From a checkpoint of a small mixture-of-experts model trained on Wikipedia.
Size: width 256, vocabulary 18150, 85.2M parameters.
Below are experts of layer 7 (counted from 0) of a mixture-of-experts language model. Rows are named router (the router's row for the expert), gate (a neuron's input weights, with its number), up (a neuron's input weights, with its number) and show model dimensions 128-255. Each number is 50 + 10 x the weight over its row's rms, rounded and kept within 0 to 99.
Before each expert's rows: "gets" lists some tokens that make up at least twice as much of what it gets as of all text. This comes from a sample of Wikipedia text that the model never trained on. Tokens count by the router's weight.

# expert 48
gets: ".\n\n", "\n\n", "==", " \"", "===", "==\n"
router:50 57 60 37 62 45 34 49 36 62 35 44 37 35 53 56 62 51 60 33 49 70 36 54 41 58 43 50 38 53 41 47 48 66 63 71 43 51 39 74 50 52 56 38 39 49 49 62 54 49 50 48 48 41 63 54 37 32 44 62 51 52 32 64 46 61 60 53 50 58 45 54 60 27 54 40 54 41 65 59 53 30 48 58 24 49 55 53 54 45 38 60 66 40 63 51 45 37 58 41 56 49 56 39 33 53 43 61 52 61 42 48 50 48 52 45 40 62 58 56 62 31 36 60 64 64 42 39
gate0:51 39 51 67 52 67 62 50 37 52 51 42 44 42 62 30 47 44 60 45 43 43 48 66 51 58 30 34 55 36 52 47 50 54 56 53 34 49 43 51 53 55 67 38 44 44 56 67 66 47 47 47 70 48 29 44 45 69 40 54 49 59 55 45 60 57 63 43 53 56 53 65 35 56 46 61 52 47 38 67 43 49 47 49 77 48 55 60 56 72 44 53 50 54 34 49 63 46 47 55 56 31 44 59 52 53 62 49 57 46 50 58 41 27 58 47 49 45 61 49 42 38 46 51 67 71 43 49
up0:38 58 57 52 50 33 39 38 59 36 40 56 65 41 41 57 56 55 49 54 42 54 52 56 32 50 43 58 42 33 42 44 46 54 54 68 57 54 54 47 46 46 28 62 49 36 59 50 56 42 50 52 47 60 61 36 77 46 51 37 46 55 37 44 41 59 40 39 47 61 56 50 57 54 50 55 48 58 38 54 51 40 58 39 39 45 54 39 40 50 53 64 51 54 59 49 43 59 58 69 31 50 65 37 52 43 60 54 48 47 51 61 61 56 18 63 61 62 44 54 47 34 48 48 54 41 51 59

# expert 25
gets: " and", ",", " of", " or", "'s", " his"
router:41 59 59 45 62 46 58 37 44 51 50 45 54 35 40 51 55 58 61 47 39 46 47 47 54 55 37 49 40 52 52 28 55 56 53 35 37 52 55 51 49 47 46 57 55 30 46 32 47 46 30 54 56 50 24 47 55 35 41 37 44 53 48 54 50 44 39 57 55 41 39 55 40 48 46 48 39 62 51 68 43 69 53 48 39 62 44 47 55 58 45 42 54 62 50 60 46 54 47 51 49 73 52 47 78 63 44 61 59 46 76 55 52 60 45 58 42 65 54 58 55 52 23 43 54 70 44 47
gate2:46 45 56 67 54 63 45 47 57 57 56 50 58 56 35 62 34 39 40 55 45 43 68 49 61 56 55 40 53 55 36 48 43 51 65 59 43 60 46 63 50 58 58 58 61 45 52 55 42 52 41 47 32 65 40 26 52 19 42 31 48 49 56 36 34 53 55 45 58 55 74 72 42 44 41 49 53 60 55 50 48 55 64 43 49 44 53 55 46 54 57 63 27 47 47 55 63 56 41 50 34 40 51 42 50 45 62 51 45 37 43 42 38 43 49 45 43 45 39 39 38 45 59 56 60 47 40 54
up2:41 61 42 38 59 48 65 55 70 52 67 56 48 75 53 56 61 44 62 64 40 46 50 36 53 58 41 49 39 51 48 47 51 62 55 70 36 61 28 65 54 43 53 73 68 32 55 59 37 48 54 40 44 65 39 44 65 39 57 45 40 60 47 56 54 53 37 31 59 51 56 71 80 51 42 54 64 50 53 40 55 62 38 57 40 62 56 52 39 56 50 57 35 63 50 49 68 48 44 51 42 43 56 44 45 52 63 59 47 57 56 40 26 51 43 57 38 44 24 51 55 52 45 52 60 40 51 39

# expert 6
gets: " a", " is", ",", " was", "),", " the"
router:47 52 63 48 62 61 60 43 27 49 52 45 48 62 36 48 44 56 46 55 47 39 59 34 63 61 58 45 63 52 35 34 37 50 50 36 48 53 79 53 41 49 49 60 51 61 65 39 70 60 54 55 35 34 45 45 45 53 55 33 46 47 51 55 44 54 60 46 46 46 48 53 35 45 46 57 47 41 50 72 43 53 52 62 38 56 44 41 56 54 67 43 39 54 47 52 63 36 45 68 50 67 38 53 51 58 53 46 68 49 56 48 33 73 33 46 65 44 47 59 52 45 56 54 55 44 38 49
gate0:42 55 55 47 37 62 54 47 42 60 35 59 54 43 52 35 58 71 57 43 32 53 34 45 39 38 60 23 63 61 54 67 36 60 65 59 41 45 42 52 53 39 52 36 62 58 38 64 61 40 71 67 48 59 59 54 33 53 42 42 60 47 67 36 41 49 37 70 50 44 59 69 43 41 54 42 58 45 52 57 38 50 44 56 47 53 61 34 41 59 57 44 31 56 47 55 47 77 55 55 44 42 52 38 55 48 39 44 54 35 52 50 25 60 54 38 56 63 68 66 62 54 49 50 56 47 49 51
up0:61 35 53 51 55 52 37 45 53 33 48 49 51 31 42 59 46 71 50 68 38 54 45 65 57 64 65 37 49 51 32 55 43 47 42 56 36 66 46 38 53 48 49 46 68 39 36 44 36 37 40 52 48 60 39 46 49 56 41 53 47 52 60 46 48 43 61 54 55 55 56 50 64 68 54 29 64 44 57 40 52 29 34 37 41 59 57 38 67 69 66 61 44 55 46 66 48 61 56 45 43 45 54 52 50 46 59 50 56 38 62 53 44 54 65 51 62 57 43 49 43 57 34 42 49 38 45 54

# expert 51
gets: " ", "201", "200", "199", "202", "198"
router:32 51 61 51 42 51 34 42 60 29 48 53 39 43 63 49 50 44 56 65 45 71 44 45 57 44 51 44 45 35 36 33 56 35 59 44 45 52 46 47 70 51 62 55 54 53 45 59 31 37 37 56 46 48 37 45 59 62 29 30 44 56 50 45 43 49 32 47 58 52 44 23 40 44 56 42 45 40 60 49 49 63 57 57 54 63 51 53 54 54 71 43 36 58 60 51 49 52 55 56 66 55 47 61 56 56 45 63 38 53 70 39 48 64 40 54 32 59 57 55 58 58 52 65 51 41 45 77
gate0:53 44 42 28 52 40 48 55 61 58 45 52 46 60 54 43 53 57 70 65 51 59 28 65 62 30 66 48 46 43 68 37 55 41 44 68 64 59 36 41 38 48 45 55 58 47 56 53 59 48 41 31 54 53 47 48 65 63 35 64 53 53 54 70 53 35 46 48 41 58 42 71 37 26 65 52 56 38 55 36 44 43 51 63 37 53 58 52 65 68 44 52 45 67 35 49 68 42 49 44 36 60 50 42 40 55 51 47 48 58 70 43 54 45 54 43 47 44 60 38 52 48 50 44 41 51 42 50
up0:77 64 43 52 42 59 45 70 35 40 42 28 32 64 37 50 59 53 57 41 58 68 37 50 35 47 37 62 49 63 48 56 43 38 59 61 51 48 48 49 33 51 41 54 59 35 49 33 54 47 38 52 60 48 35 54 55 43 42 63 57 60 63 33 38 43 60 59 34 55 52 34 61 60 60 63 57 36 52 42 49 38 37 37 52 37 41 55 60 30 41 48 44 43 45 52 45 44 79 44 63 49 51 66 52 39 54 29 40 54 55 60 56 46 45 52 51 64 47 43 60 44 47 48 57 60 48 50

# expert 61
gets: " to", " would", " who", " they", " can", " not"
router:60 39 38 51 63 45 41 54 51 46 61 44 66 60 24 26 53 52 57 58 33 64 59 50 33 47 40 70 50 34 39 38 43 42 35 52 63 52 45 50 57 66 43 55 48 43 38 48 76 62 53 52 58 72 30 43 55 43 49 60 28 42 68 51 69 52 61 44 55 51 42 53 42 48 41 57 55 42 42 44 51 55 44 30 43 61 47 57 47 53 47 51 48 45 61 57 46 57 53 66 53 57 53 51 48 54 45 58 60 56 29 53 58 45 50 62 48 59 33 52 51 48 57 55 65 19 50 57
gate0:39 42 37 31 36 64 25 53 50 38 43 46 61 65 53 56 40 35 64 62 42 43 56 40 57 45 47 57 53 34 46 45 45 47 58 40 45 40 26 54 52 53 57 41 39 50 40 66 52 48 35 46 59 50 54 56 44 56 48 49 40 46 51 43 32 56 43 63 56 41 45 54 36 37 57 44 36 59 53 38 26 33 40 56 36 60 58 45 47 43 43 47 52 35 65 79 42 57 59 72 47 50 39 41 66 62 48 59 30 56 41 55 37 56 57 51 59 55 59 50 68 47 62 67 62 57 22 32
up0:52 43 44 57 64 71 58 63 65 51 49 51 36 58 61 38 48 57 63 53 36 54 38 63 42 38 51 44 47 57 46 40 56 56 62 39 50 47 57 55 45 58 30 37 41 63 51 39 40 50 65 52 44 44 50 49 52 35 58 50 58 36 40 32 72 48 32 39 35 74 67 57 35 62 56 60 63 59 43 58 55 59 44 47 43 46 63 56 42 53 62 61 36 62 42 43 52 42 35 63 56 46 42 56 83 46 50 49 57 45 62 49 32 47 33 50 42 53 54 64 37 66 33 51 54 45 47 56

# expert 8
gets: ".", "-", ").", ":", "\".", ".\""
router:35 48 62 38 55 60 44 48 42 64 34 57 59 41 52 50 58 57 46 46 29 46 57 27 30 53 42 37 42 40 33 48 40 51 58 41 57 41 48 44 56 49 62 62 28 60 57 63 43 58 57 47 46 62 65 53 50 60 50 43 46 38 36 50 50 47 44 63 43 54 56 37 57 45 41 62 52 54 59 61 52 43 52 55 54 31 49 53 46 35 57 37 41 44 45 60 51 49 32 44 44 42 35 38 49 38 48 60 54 65 47 61 42 46 50 49 49 46 46 46 65 45 45 53 68 53 52 53
gate0:62 47 59 61 69 45 54 55 62 41 50 52 48 55 60 39 65 42 31 49 73 52 58 57 40 39 58 54 42 38 54 47 56 41 49 41 35 63 28 58 34 39 48 57 61 49 57 47 46 42 65 42 39 55 59 42 40 55 41 50 47 39 56 49 39 46 36 50 57 43 49 54 48 32 54 46 46 47 41 54 52 43 39 57 46 46 43 61 41 61 60 61 47 62 57 47 37 41 47 48 50 47 64 42 43 74 35 37 57 42 45 66 32 59 55 40 60 69 55 55 51 52 37 41 50 64 47 41
up0:62 54 31 65 31 51 54 44 69 45 45 40 62 56 34 51 41 60 57 55 46 59 53 62 52 58 51 48 59 55 48 61 34 55 52 42 48 53 71 46 62 47 60 53 49 62 60 49 62 36 63 62 66 56 47 54 40 58 51 43 50 37 50 44 44 28 83 48 65 50 57 55 44 49 48 57 50 45 56 60 42 46 45 26 54 54 54 63 31 43 52 56 46 29 49 46 68 48 40 58 48 55 48 60 50 38 62 35 47 56 38 56 56 33 37 38 51 56 41 48 48 45 56 50 56 30 44 56

# expert 5
gets: " ", "–", " (", " $", "/", "°"
router:50 43 45 61 45 53 48 51 46 46 37 41 36 47 53 52 44 49 36 54 65 45 50 54 55 50 34 44 58 37 72 67 45 50 44 63 54 58 54 41 65 47 53 53 62 54 46 59 53 54 46 43 51 49 63 38 48 49 44 54 49 51 42 49 50 43 41 58 49 52 63 45 50 43 46 59 47 45 31 54 65 34 45 42 38 53 53 50 49 50 44 47 41 53 61 60 62 66 43 43 36 55 57 56 51 45 57 47 26 62 60 44 41 43 48 61 39 33 22 61 32 53 67 50 40 35 62 54
gate0:59 68 59 49 70 41 47 55 66 47 68 40 39 46 48 51 47 40 44 64 63 46 45 50 57 54 50 52 40 67 56 41 64 47 48 61 48 48 51 40 44 54 57 52 41 55 35 66 63 64 48 66 56 46 68 44 47 43 41 45 61 51 65 56 59 45 44 58 44 40 50 50 45 54 50 50 69 40 51 41 57 54 32 43 44 56 49 53 38 46 49 43 32 56 33 40 49 64 41 56 66 45 55 67 55 36 53 33 61 71 44 40 36 36 45 48 49 51 65 47 35 56 53 46 50 61 60 37
up0:60 56 47 57 41 45 30 45 64 43 51 52 54 61 56 56 38 56 51 55 45 53 50 63 50 56 54 46 64 52 39 50 63 37 45 40 39 35 53 33 40 61 58 56 64 36 56 57 33 59 55 48 33 50 44 66 40 66 43 49 44 67 75 51 52 46 39 54 59 35 50 43 44 57 47 49 43 57 66 22 46 45 49 53 41 57 53 63 61 45 44 55 54 57 57 39 60 59 67 56 61 33 35 42 42 63 42 60 59 52 76 54 42 42 67 33 38 50 53 52 20 55 50 46 44 55 46 29

# expert 56
gets: " (", " ", " \"", "/", "–", " '"
router:44 59 59 47 49 59 51 32 69 62 35 31 50 47 49 61 45 57 61 53 60 39 39 61 39 64 44 55 44 42 51 54 51 54 59 70 38 60 66 56 48 45 49 42 49 45 63 45 47 43 31 55 55 44 44 49 53 48 50 43 35 66 55 56 46 68 49 40 52 50 53 47 43 33 27 50 40 51 51 64 34 59 61 59 38 62 45 29 55 44 40 62 50 38 56 49 36 64 57 52 48 66 59 37 47 46 62 66 57 62 63 35 32 50 55 52 48 39 66 62 67 72 40 52 40 55 49 45
gate0:60 50 46 45 63 66 49 55 48 38 66 60 58 56 52 45 56 48 34 42 70 46 45 47 39 40 29 54 56 77 38 48 42 42 30 54 49 53 43 56 46 72 35 52 36 56 40 47 56 55 47 50 62 66 54 61 59 55 60 31 42 42 45 46 44 28 31 23 25 50 46 75 57 48 70 47 39 51 50 65 55 38 68 56 46 32 44 44 37 53 53 50 68 52 35 45 38 55 56 52 33 46 55 54 61 43 54 33 54 58 56 57 54 53 49 46 59 51 36 41 51 40 59 59 60 59 46 47
up0:62 62 50 58 57 48 63 40 46 30 56 69 41 75 60 52 53 37 58 41 47 48 56 46 40 51 39 55 53 57 49 51 47 60 35 51 71 40 48 25 70 56 62 67 58 76 63 44 42 42 57 56 31 44 59 44 39 49 57 59 47 41 43 34 54 45 52 58 58 54 25 69 26 41 67 54 58 27 38 44 40 41 51 37 58 40 49 57 45 50 52 57 54 64 54 48 50 65 43 51 51 32 38 52 56 28 48 43 61 41 52 52 48 42 59 57 41 44 52 47 52 59 58 56 34 52 45 65

# expert 62
gets: " (", "(", "/", " [", "–", " \""
router:49 54 41 28 46 58 33 52 57 53 41 47 32 38 47 58 40 54 61 56 62 47 31 37 36 44 61 59 68 44 57 52 67 45 66 47 37 58 66 46 66 55 41 42 41 39 57 53 51 42 43 68 47 43 47 37 44 43 60 50 47 50 59 63 44 58 73 49 42 53 49 46 48 27 49 56 37 45 56 55 38 44 49 60 40 52 64 41 63 59 47 44 38 50 55 45 41 61 60 48 36 66 59 43 57 38 45 66 62 72 69 40 42 32 44 55 38 50 62 61 53 59 49 38 36 52 48 32
gate0:45 48 48 49 61 63 47 47 47 57 50 51 66 48 50 45 47 53 48 48 23 52 49 50 57 67 40 55 28 48 45 40 37 56 46 59 52 73 57 50 62 57 47 48 52 60 52 51 38 65 56 43 51 35 37 51 54 44 33 45 53 33 57 35 47 71 65 58 58 44 38 49 39 57 40 70 27 66 64 42 50 54 66 51 45 34 59 35 54 37 51 59 48 52 72 51 55 37 47 48 41 45 50 42 35 47 68 41 55 43 41 53 40 53 43 39 22 47 73 40 48 68 48 50 53 54 43 51
up0:44 42 35 54 43 52 58 39 51 63 47 50 46 58 66 46 56 46 54 42 30 48 39 39 57 59 49 49 62 51 42 51 56 52 50 44 34 59 59 52 55 43 48 44 48 71 66 58 61 28 36 46 45 44 54 29 34 39 52 35 49 47 55 36 68 58 47 53 50 39 52 39 57 43 69 41 75 51 44 55 31 75 54 44 52 60 48 33 49 44 55 45 31 56 38 51 38 78 44 55 49 47 46 56 51 71 54 62 62 46 45 62 51 46 38 36 51 57 55 45 47 50 50 50 63 42 47 55

# expert 54
gets: " ", "136", " Al", "ix", "=", "78"
router:48 48 58 45 49 52 51 60 39 45 52 37 49 42 49 49 57 58 60 53 52 50 41 58 50 45 36 41 51 42 48 41 56 50 32 61 56 58 70 68 40 69 61 43 42 35 49 33 49 55 76 49 52 46 51 43 60 49 60 56 49 71 59 58 43 60 68 28 56 47 53 57 48 52 53 35 57 40 30 62 74 27 68 39 46 60 41 41 52 51 54 56 39 56 51 49 50 64 46 34 38 43 34 35 55 40 34 60 60 43 59 58 33 47 64 62 39 54 62 57 70 47 61 56 47 55 33 42
gate0:46 59 54 51 64 52 42 55 50 58 55 56 45 68 49 54 54 48 41 49 42 47 51 59 52 53 44 49 60 58 39 68 58 51 48 37 43 55 48 67 54 63 65 44 47 39 51 43 44 66 37 45 61 50 40 53 39 44 59 57 43 60 49 47 52 52 24 51 52 50 57 48 55 52 38 48 25 45 41 46 50 45 34 66 37 45 36 54 40 50 42 50 54 52 40 30 35 57 63 56 53 46 44 76 63 61 45 67 41 35 67 53 60 54 59 48 51 60 44 36 43 53 49 67 60 40 44 58
up0:53 36 45 55 59 40 37 47 59 37 43 51 59 35 58 27 59 38 71 58 59 57 50 46 51 61 60 44 43 58 33 44 47 73 30 36 27 47 58 48 46 35 51 50 56 53 43 54 56 47 57 42 54 38 52 65 44 53 47 35 48 47 49 52 69 39 48 59 56 28 42 57 56 67 43 65 36 56 39 54 41 56 58 58 65 50 64 61 51 57 64 61 49 42 57 64 45 40 57 64 41 49 39 49 34 38 51 62 45 46 48 67 37 57 44 42 44 52 34 52 59 47 38 42 44 40 49 63

# expert 45
gets: " |", "-", ":", "|", "=", ";"
router:24 42 58 39 56 54 37 66 59 46 56 52 51 45 61 55 58 55 39 40 31 45 48 50 53 59 49 39 48 48 48 57 41 61 33 63 71 41 62 51 45 45 48 62 46 55 51 60 38 47 53 44 47 54 54 44 48 42 70 64 37 56 31 49 42 47 44 62 62 48 37 43 39 41 43 62 50 63 45 52 62 69 54 53 38 34 52 46 45 54 41 39 41 60 48 71 47 55 44 58 76 24 56 44 54 53 36 50 33 60 60 63 44 60 57 28 61 35 70 47 62 52 49 42 62 37 62 37
gate0:54 51 63 33 45 52 52 53 44 56 49 46 46 40 60 44 27 57 52 50 56 44 57 37 34 38 51 52 46 43 46 57 36 47 38 45 59 39 48 46 50 56 58 49 48 56 58 66 50 56 43 34 47 35 72 59 48 57 57 55 55 51 32 30 57 72 54 59 32 31 45 59 43 49 56 60 54 41 44 43 28 49 46 47 24 65 37 54 52 52 60 37 27 54 65 72 50 59 69 46 44 43 38 48 38 34 47 50 45 72 51 53 62 53 49 47 36 60 63 59 59 49 45 52 68 43 48 52
up0:60 53 74 41 55 45 53 42 61 45 60 57 67 57 42 41 45 48 55 51 45 54 53 57 65 53 53 36 44 46 53 55 30 46 43 49 55 65 55 60 72 49 30 24 66 42 62 41 44 53 51 66 51 47 42 51 42 45 55 47 45 44 39 61 42 48 44 63 55 48 60 47 46 63 49 67 53 35 58 39 43 42 40 31 61 52 54 35 36 37 52 59 54 56 61 55 29 43 47 44 47 35 49 60 47 38 34 73 68 41 65 60 23 46 39 55 59 30 53 51 49 64 66 67 56 40 51 71

# expert 2
gets: ".", ",", "0", "000", "1", "8"
router:55 62 39 54 29 31 44 51 37 42 50 44 50 54 66 24 44 24 51 67 76 33 60 31 55 51 50 49 37 61 51 52 45 52 67 33 54 62 48 53 41 30 49 34 43 63 55 54 64 48 57 44 35 46 51 31 54 64 43 45 63 46 65 57 58 44 49 34 49 57 48 64 52 47 53 68 52 54 37 41 69 65 36 57 42 65 53 62 52 52 69 43 55 59 33 51 49 47 39 61 60 47 45 45 39 57 49 44 42 53 63 57 42 36 44 48 40 47 34 57 49 42 48 54 62 55 45 47
gate0:45 57 54 51 36 46 60 34 64 53 57 48 46 42 58 58 48 49 59 34 46 50 47 59 42 63 49 46 38 54 27 57 61 38 35 45 42 36 50 53 50 52 55 45 61 59 34 58 55 51 54 56 24 40 41 56 51 61 56 41 54 67 56 45 46 36 36 62 60 51 55 45 40 44 73 45 53 40 62 54 62 40 45 54 57 42 35 56 63 64 28 42 37 58 54 60 40 68 53 56 39 47 44 60 50 48 58 47 48 53 56 52 31 39 53 43 43 31 51 53 38 50 57 33 46 55 60 70
up0:49 51 74 54 64 53 47 39 34 42 65 48 45 37 52 53 48 55 51 41 61 50 49 57 56 60 56 50 47 55 62 54 54 48 39 45 46 50 42 62 39 55 45 47 53 41 37 49 54 41 54 52 43 53 53 56 49 54 50 58 44 70 74 45 68 47 39 51 40 47 45 49 55 45 57 44 45 46 51 35 51 55 45 69 59 54 43 45 71 61 49 38 56 48 31 42 40 60 38 51 40 54 57 65 60 74 27 58 62 41 79 80 35 45 29 38 57 57 58 62 49 55 44 41 40 53 49 30

# expert 7
gets: " the", " a", " The", " this", "The", " one"
router:47 60 62 48 44 60 59 44 43 41 53 53 54 57 50 42 53 41 37 58 59 46 52 41 47 65 42 43 55 31 50 75 33 31 52 47 24 42 65 56 46 34 50 61 62 61 47 42 58 43 36 52 61 57 36 72 34 70 54 45 50 45 48 48 33 40 54 43 45 54 59 33 56 74 38 58 46 47 50 56 47 56 61 50 39 64 58 65 53 62 63 43 60 45 62 59 55 43 48 60 41 35 54 47 46 48 48 48 65 33 46 49 70 54 39 44 42 47 25 61 41 44 55 53 46 49 57 40
gate0:37 53 59 44 42 50 52 50 50 51 33 45 62 44 59 52 56 49 32 32 47 51 64 57 56 45 53 48 49 48 38 49 50 33 48 73 40 43 46 44 54 53 27 52 36 51 35 48 59 37 43 56 58 51 42 42 50 55 49 48 44 58 61 50 36 46 59 63 45 48 52 47 55 39 45 48 72 41 65 38 59 54 76 48 48 49 39 55 50 62 68 52 46 41 60 54 35 24 49 52 38 36 50 47 56 72 42 35 54 57 45 40 46 59 48 39 54 66 71 45 53 60 55 48 67 46 38 30
up0:51 38 45 55 62 58 36 45 49 57 78 57 47 52 57 44 43 57 49 64 56 50 38 57 45 61 60 44 60 54 55 55 43 52 52 56 58 54 23 54 38 30 59 29 60 32 56 39 44 50 51 39 48 29 55 35 55 31 53 57 51 48 45 28 62 32 48 57 48 70 50 48 66 51 61 43 47 60 33 52 48 64 47 42 58 46 63 58 52 27 43 42 51 66 41 54 54 64 54 42 48 55 49 49 51 46 53 75 55 44 69 55 54 50 55 59 62 42 38 39 42 45 53 78 49 50 57 49

# expert 58
gets: "1", "th", "2", "3", "4", "5"
router:50 58 60 42 28 49 51 34 59 34 37 48 65 53 60 51 58 38 59 70 47 56 42 39 54 51 45 53 41 44 49 56 61 65 66 36 54 65 54 53 53 38 59 53 65 56 46 65 67 57 40 62 31 38 21 36 53 57 37 43 48 54 50 47 66 46 48 38 44 51 40 46 55 48 50 53 51 42 46 63 51 62 41 66 36 61 51 54 57 44 54 58 74 60 37 62 34 55 57 44 67 60 43 54 42 37 41 41 69 61 55 48 34 50 43 48 54 36 55 72 49 55 57 55 63 59 34 48
gate0:63 57 54 25 52 47 48 43 41 53 58 46 41 40 53 50 48 45 46 54 57 49 36 45 55 64 48 71 68 54 53 53 38 56 46 53 53 56 42 60 55 32 45 58 58 51 36 45 43 58 47 59 41 52 79 26 69 63 58 65 58 44 39 50 48 32 57 38 35 62 57 47 48 42 45 41 32 49 44 55 53 39 53 49 66 53 47 23 44 29 52 52 34 62 64 56 71 62 56 41 53 62 41 39 48 38 64 29 45 41 60 49 33 41 59 63 70 36 28 37 54 42 46 35 43 54 47 56
up0:58 53 56 34 50 55 49 49 57 45 44 67 54 46 51 55 45 64 55 42 52 48 44 51 41 66 48 22 56 51 45 51 43 65 50 47 47 68 39 46 37 45 66 35 49 33 60 62 62 50 64 35 63 47 54 37 51 48 49 48 70 58 37 61 47 54 49 73 47 58 56 42 71 52 52 52 75 65 47 58 68 31 52 45 61 65 44 41 54 41 67 56 74 50 65 48 41 58 46 37 50 45 49 58 62 55 51 54 59 62 40 44 39 59 40 50 64 64 58 68 62 59 51 44 46 62 57 52

# expert 1
gets: " in", " of", " with", " for", " to", " on"
router:52 45 28 57 70 66 33 62 32 52 58 61 61 48 42 49 55 46 28 32 28 47 38 78 44 53 60 51 60 46 55 45 49 46 60 42 61 43 32 54 45 38 48 43 61 59 41 46 37 50 55 64 61 48 52 42 51 48 40 52 59 60 49 42 36 67 42 57 46 47 53 52 49 64 64 54 46 58 41 43 63 38 48 52 65 32 51 60 51 45 53 47 39 47 49 61 47 47 61 42 53 53 56 53 60 52 61 46 28 45 51 63 59 51 46 51 57 47 32 37 57 57 38 44 60 49 45 61
gate0:49 41 21 52 61 64 56 50 52 54 48 70 50 64 32 65 55 46 53 60 44 42 63 49 42 55 54 60 60 49 53 59 58 61 36 51 54 43 61 43 49 40 58 46 40 34 44 50 51 43 58 61 40 57 55 74 43 40 45 49 37 53 42 60 48 54 42 52 37 36 44 64 63 54 72 37 67 47 47 48 57 49 59 54 44 51 59 40 46 59 51 59 54 38 38 45 58 64 41 49 43 35 47 54 54 49 48 62 57 68 46 41 37 48 35 55 53 46 41 54 51 48 50 39 27 59 43 44
up0:57 48 56 68 49 51 42 60 51 54 58 55 44 54 48 54 42 46 57 47 32 54 64 38 52 74 58 54 37 51 54 66 44 51 61 33 39 55 58 41 62 46 48 51 52 46 56 65 42 40 58 37 42 54 50 35 50 58 47 58 50 56 51 66 48 60 51 55 55 38 51 35 60 50 57 42 49 50 27 42 54 69 59 41 34 39 40 46 51 50 38 62 49 64 39 69 54 42 52 50 57 48 63 41 62 54 56 65 42 57 48 58 48 62 62 54 35 40 39 56 44 38 45 41 51 42 60 42

# expert 47
gets: " be", "ed", " it", " was", " is", " up"
router:47 54 41 53 57 44 57 44 50 54 42 57 61 56 48 42 59 45 55 56 35 74 34 41 37 52 69 54 55 36 50 60 39 48 41 37 43 49 45 59 58 57 65 39 45 33 69 46 44 40 38 47 60 47 36 52 60 56 61 38 52 54 59 56 33 64 54 52 43 47 76 63 41 47 51 42 48 54 57 60 56 54 68 61 61 51 54 83 47 50 51 43 42 43 61 30 32 28 49 45 49 62 46 47 59 58 64 44 62 42 45 42 48 40 55 66 54 54 28 47 44 60 53 62 52 50 58 50
gate0:46 55 55 50 35 41 55 40 49 56 50 61 45 41 66 79 61 48 46 44 51 41 53 47 53 42 54 43 70 52 70 49 54 63 38 51 47 50 40 45 55 56 43 25 50 39 52 60 53 55 28 55 58 67 67 66 62 49 56 47 41 48 55 58 34 54 53 57 44 53 50 59 39 54 61 57 35 62 53 65 41 44 40 42 44 48 43 39 46 62 55 43 67 51 47 34 33 49 45 34 36 37 50 58 55 59 62 25 41 56 49 33 43 60 46 32 35 55 42 44 60 53 39 53 57 52 50 61
up0:60 74 45 42 39 59 52 65 39 46 52 42 57 65 74 34 45 59 64 53 41 52 55 39 48 61 46 50 66 34 37 60 53 53 73 63 68 58 43 58 48 63 45 51 39 49 52 54 54 44 31 37 35 36 65 42 43 42 52 43 62 47 38 65 50 44 48 58 43 50 40 57 46 45 30 53 61 54 50 65 40 56 61 43 38 48 60 43 37 57 62 49 49 61 43 43 64 42 54 42 60 64 60 68 54 47 47 47 51 63 41 37 66 45 47 65 50 62 62 35 48 48 43 49 50 59 37 50

# expert 50
gets: " and", " was", " is", " has", " had", " were"
router:48 56 52 43 56 58 29 34 51 65 42 47 45 36 44 44 28 54 50 34 35 57 52 40 39 55 54 70 46 50 41 40 58 41 44 36 57 53 33 45 51 50 33 35 39 59 38 38 39 48 53 42 69 54 45 56 58 51 69 56 52 41 52 49 52 70 57 44 49 52 63 41 44 60 43 36 30 67 49 30 37 63 44 49 45 59 36 56 42 40 47 41 38 66 45 54 47 48 53 54 46 52 66 37 49 60 69 56 46 40 31 58 41 60 53 55 49 68 33 53 54 45 51 55 46 46 42 71
gate0:45 61 42 59 63 54 47 41 56 71 51 48 44 53 61 40 34 48 29 45 33 53 61 37 53 66 66 58 49 49 51 39 64 68 39 49 51 48 61 41 53 55 49 50 62 55 54 56 47 65 41 41 40 54 47 64 49 34 39 46 58 57 40 47 49 66 48 38 27 53 51 54 45 39 38 46 52 41 52 71 40 27 49 32 59 43 43 65 60 59 50 36 46 64 44 54 50 53 40 55 55 48 59 69 68 49 47 56 41 43 51 56 37 49 60 50 48 49 67 36 57 35 32 51 44 61 44 68
up0:56 61 39 48 44 65 50 53 45 50 46 44 28 40 48 46 59 46 33 58 41 46 56 42 61 54 50 45 60 56 46 53 50 54 50 32 40 56 50 45 57 73 59 54 50 44 44 62 60 53 45 41 43 53 34 51 46 61 34 36 74 34 63 54 33 58 60 51 59 48 50 51 49 55 43 40 36 50 48 52 62 59 56 35 64 66 55 38 43 49 53 36 60 50 44 49 42 38 45 58 47 70 39 48 37 50 48 50 40 26 60 41 52 53 44 48 37 39 62 47 68 39 51 60 38 47 58 60